Below are experts of layer 7 (counted from 0) of a mixture-of-experts language model. Rows are named router (the router's row for the expert), up (a neuron's input weights, with its number) and show model dimensions 0-127. Each number is 500 + 50 x the weight over its row's rms, rounded and kept within 0 to 999. Numbers have three digits each.
After each expert's rows: a language model's description of what the expert responds to. This comes from a sample of Wikipedia text that the model never trained on.

# expert 15
router:458504449549527370482501470469497501626492453473516495524544588403434449485516525471428495508464403505574521546480543416493521488559495564536422477505480521478511577638561492502464467436460531498488528522511556531541588543387528507511531486535496350499575508451643549470488379487508502527468496477509534509562498589497546544487447494487469496502538535494551473409612528514470536521518
up0:541503534524549374500547463416413477518454616479542577450461490495405529511408466460502520482426499528449478522522425574387432521498471458434494504483540419459562419571501474439536472494435480496481477454430504558481455491475419446521495474542463526580583550528450581476593571556576473553454583395485564568507500461496484495546538463492462543537489463437477495497567461465546499553419
Description: Verb endings and pronouns. Verb suffixes completing past and progressive forms, plus common verbs and object pronouns, such as pra-ised, ple-ased, used, it, him.

# expert 0
router:485571490525490497549500470490543539492541542411521461473446517501525606576502432489476506546421486479536561531573493425552439455518531509480503492510567499583526605430494492462476509477537459489561451420529486440532430467410501553460480504570470478510456423421458564483548525444521523536500449556385550533487412510504535494449491530636442419534436510593344535575468511410486523571513
up0:483467513448446489558526456455471464487497483449540496501437483418465545440562494538546541536479552497426456552470579475368410563486394560601484444531526423546494582472509423470404523517609557458430508478429475503521487518457429527458425490561547421599375567522520471542566513528497494504479545467531559543467538447558438474490622479510510515469521432501467531513455463477549468557564
Description: Capital letters in acronyms. Single capital letters inside acronyms, codes and initials, often after a parenthesis or quote, such as ISO, PVC, GA, UNII codes.

# expert 1
router:501489421486516520469512500512502499535458500506476530408496570559477451501458506407460493516367465586573496522466580647497456481499546568531518458468482563536574453558556493520419512548451483535427495465497481499530504524548527466521507500366537474445493427486461560492427486508469516537539411400531500572563498480522481586592535394534481550514586408602491497571450558406531479499528
up0:520409541485587475581528525421406419548552607502472521418560560496465595527511489513547471476553423552498508545564507521489404499518565432521547560482440427472502463458564530515570462486543547518542564518511478445553474531506633463470430478486505493427466539458487592519465464429523475507520483440516477471520546504583498515574628540415440403473587519447497466533520490486552407481512
Description: Sports career nouns. Nouns, ordinals and word-final pieces in sports biographies and infoboxes, such as first, two, career, third-string, fullback, basketball.

# expert 3
router:524491477503487514440483499441491443527515607443380490520556412417515515495557543480467519486558491493429386591503436480457531550560437543537491514531589518520420554550571479487461490497528479591426530459505436490488478495554419480469467485585507483485416491398410442500397419512470512550526510454448529464538454535539489507451621449497558486453538529533375556579529547535491547571472
up0:548554446537434550504424546493534485477553443513487510465432476393490453508446514572446492553470584522544443515457492499587520405500469483500468428511453497475459630584576412472596454438518499590484512467481400548505554456569454474484495510390496603509514596584533546475514582505546516513492523560487485547565528560497522397443514524478569540493533513556470519520400470489539563553562
Description: Clause-joining punctuation. Commas, and, but, while and closing parentheses that end a phrase in running prose, such as Baltimore, ... or 1983), ....

# expert 9
router:574496464478502454464508501514479462576462535489610468506435434486478448481661379482475473527462553483457455513571538448489475524585532483480603464490607578577458529479468505501514467464530540421539507475511555478409544479656469470536492502573528525460525408429558518481475498565465526600521488557396489616492432470472557489508521445499472518560449489545502541438550526507458527467476
up3:476538447625552557555461491530459439495490452402505461461409437450587558497522553584518455502539577478481403520595447544478513534597459578497394522443616551459537437556511477528379426488529431512475500437475454478450469491493455550491523512453523558505535538484437531562535494458463490527547532600435556546539503538507475506491487434515441534486509467540411441431538565546474449517434
Description: Digits and hyphens. Single digits, number pieces and hyphens inside measurements, scores, years and chemical names, such as 9.9 mm, 1–3, 2-Methyl-3.

# expert 6
router:687476436474555433454505454411555480508509438486532510427531505539483434557450551475528523489460583482546530419559540538451454484508519427424534465469521540518491568496515426555384444504444446466443440523478488463491581552557486546500532531507477402514541440518546503501531449535576504535564482511560552517497467591404409500541509578589484466521375520541468464524519510574520524477434
up0:462472463516456568435532517510561474453491529518527412491541514608583505529506487393513506547461528511544476531526468552486535484485546491486590463508479577535488604410561486488502477449551525475569457566484411494563557494598474462463581467651503497532492562481536441393449497477520448487516415578515566499512484532458418451512450564552470469592614600508495540536489442536464510462408
Description: Word-final name endings. Last pieces of names and words after an initial capital piece, such as V(ance), Jersey, ridge, y, ay, with some table numbers.

# expert 2
router:575464475447522462493546573472471452519445503511596491519448513473463463484592388553464469544453522479532458520590578476482508528599488485454557458509576542592417493486463499453530473468560539377553526460494555469419537514596472520539495495636540552472482393399552537476468476576445498608499522626419509603476450465445501501512498426519480503507465495498490542454534516466490537509482
up0:473543458590495463462479553516516539550461482534446606445469440582543557511554439489482538542468489406457510508529531532512429456532525504451370464532499549478414629499462560494393428519610556488423447507543555465465551455495418457530520490467505515556463516413525453434483495521493549478481400549428547407540437560373515507461471485502495522463530479472429471574547521479489501414458
Description: Name-initial capital pieces. Word-initial capitalized pieces starting proper names, mostly surnames and places, such as Dav(is), Russ(ell), Kenn(esaw), K, Mc.

# expert 11
router:487521492358483542538428547447427472471514503467460458517472560508454505533476420478518477516531452487487406489460457554513404462582496491666556480512446429514521412469572497527542457465546526446504516485474519487490469556531501420424582489479526540420492588523430518515522559598526578440558533544505506470452509612527560514533566615504429516536520432421481563533496548462599529487514
up0:486499439486512504538503483457457511504462431372493423539490434543570485520504449505470479528474580508533456484516582380524519534606484565529509438531503515499478558411467372518461473540445521499544543541452558498532445535534531436425488523559465445540488594614486421593552558633586556500489501471489530583521437434470555506491429477557537470503567537473485511394464532468501519493417
Description: Space before numbers. Bare space tokens right before a number in tables, demographics and dates, such as between 18 and 24, on 30 November 1995.

# expert 14
router:506544569568510514480490484544476462603509530496573509527544429535436625528525528508475479518407379404502501456510375521525567518449549491521439481374394531510387500489514433549515514525507528547372507482519412465502530507489547483521550509446516489530461467504500524482498480474415519517447511404462524448529647484448468483641536555486513534488501523507553477530478510518507518502391
up3:499432438542466447604509426487473510508547555447417387566469489409540543471546568534496531461526443433621530506487492552518534527526504440519427512458454478523488471483445533556503553377617497503423461512459506516475575465449519520496457564522591528569508483462503479421542526423462577567401483506486510508444527388517491508428483480538453524574428542538471553561502534498428521436408
Description: Derivational suffix pieces. Mid-word suffix pieces forming adjectives and nouns, such as Econom(ic), Contribut(or), Dem(ograph)ics, ical, ition, ological.

# expert 5
router:595473460442511460477537525494477462545459557506603485522458442477478476493670381550470466534454535483525467512595576500496532518593472483481550464496577551580437529465468486450559484460529550378563529469506574473421546497597478510525487513589534537499517383442554549490454481588465514602520542562425509625473470472497534500523520430518474495528457499526499551428536497484471540530469
up3:609477524508502490576483556425460399527451594413498486482543459433476532519477431601569358567630519521459477492498496555430624591510525526475479542444473526497525526468497516500471500509472488553547529417554543460497573451415409430429552572487544593495413494449523544484533490453487455506565486491519449463528546492504421527464447569529467559417550463517481506520475478538457504537478
Description: Line breaks and openings. Paragraph and line breaks after periods, opening parentheses and quotes, heading markers, and first pieces of infobox words like Pro(duced).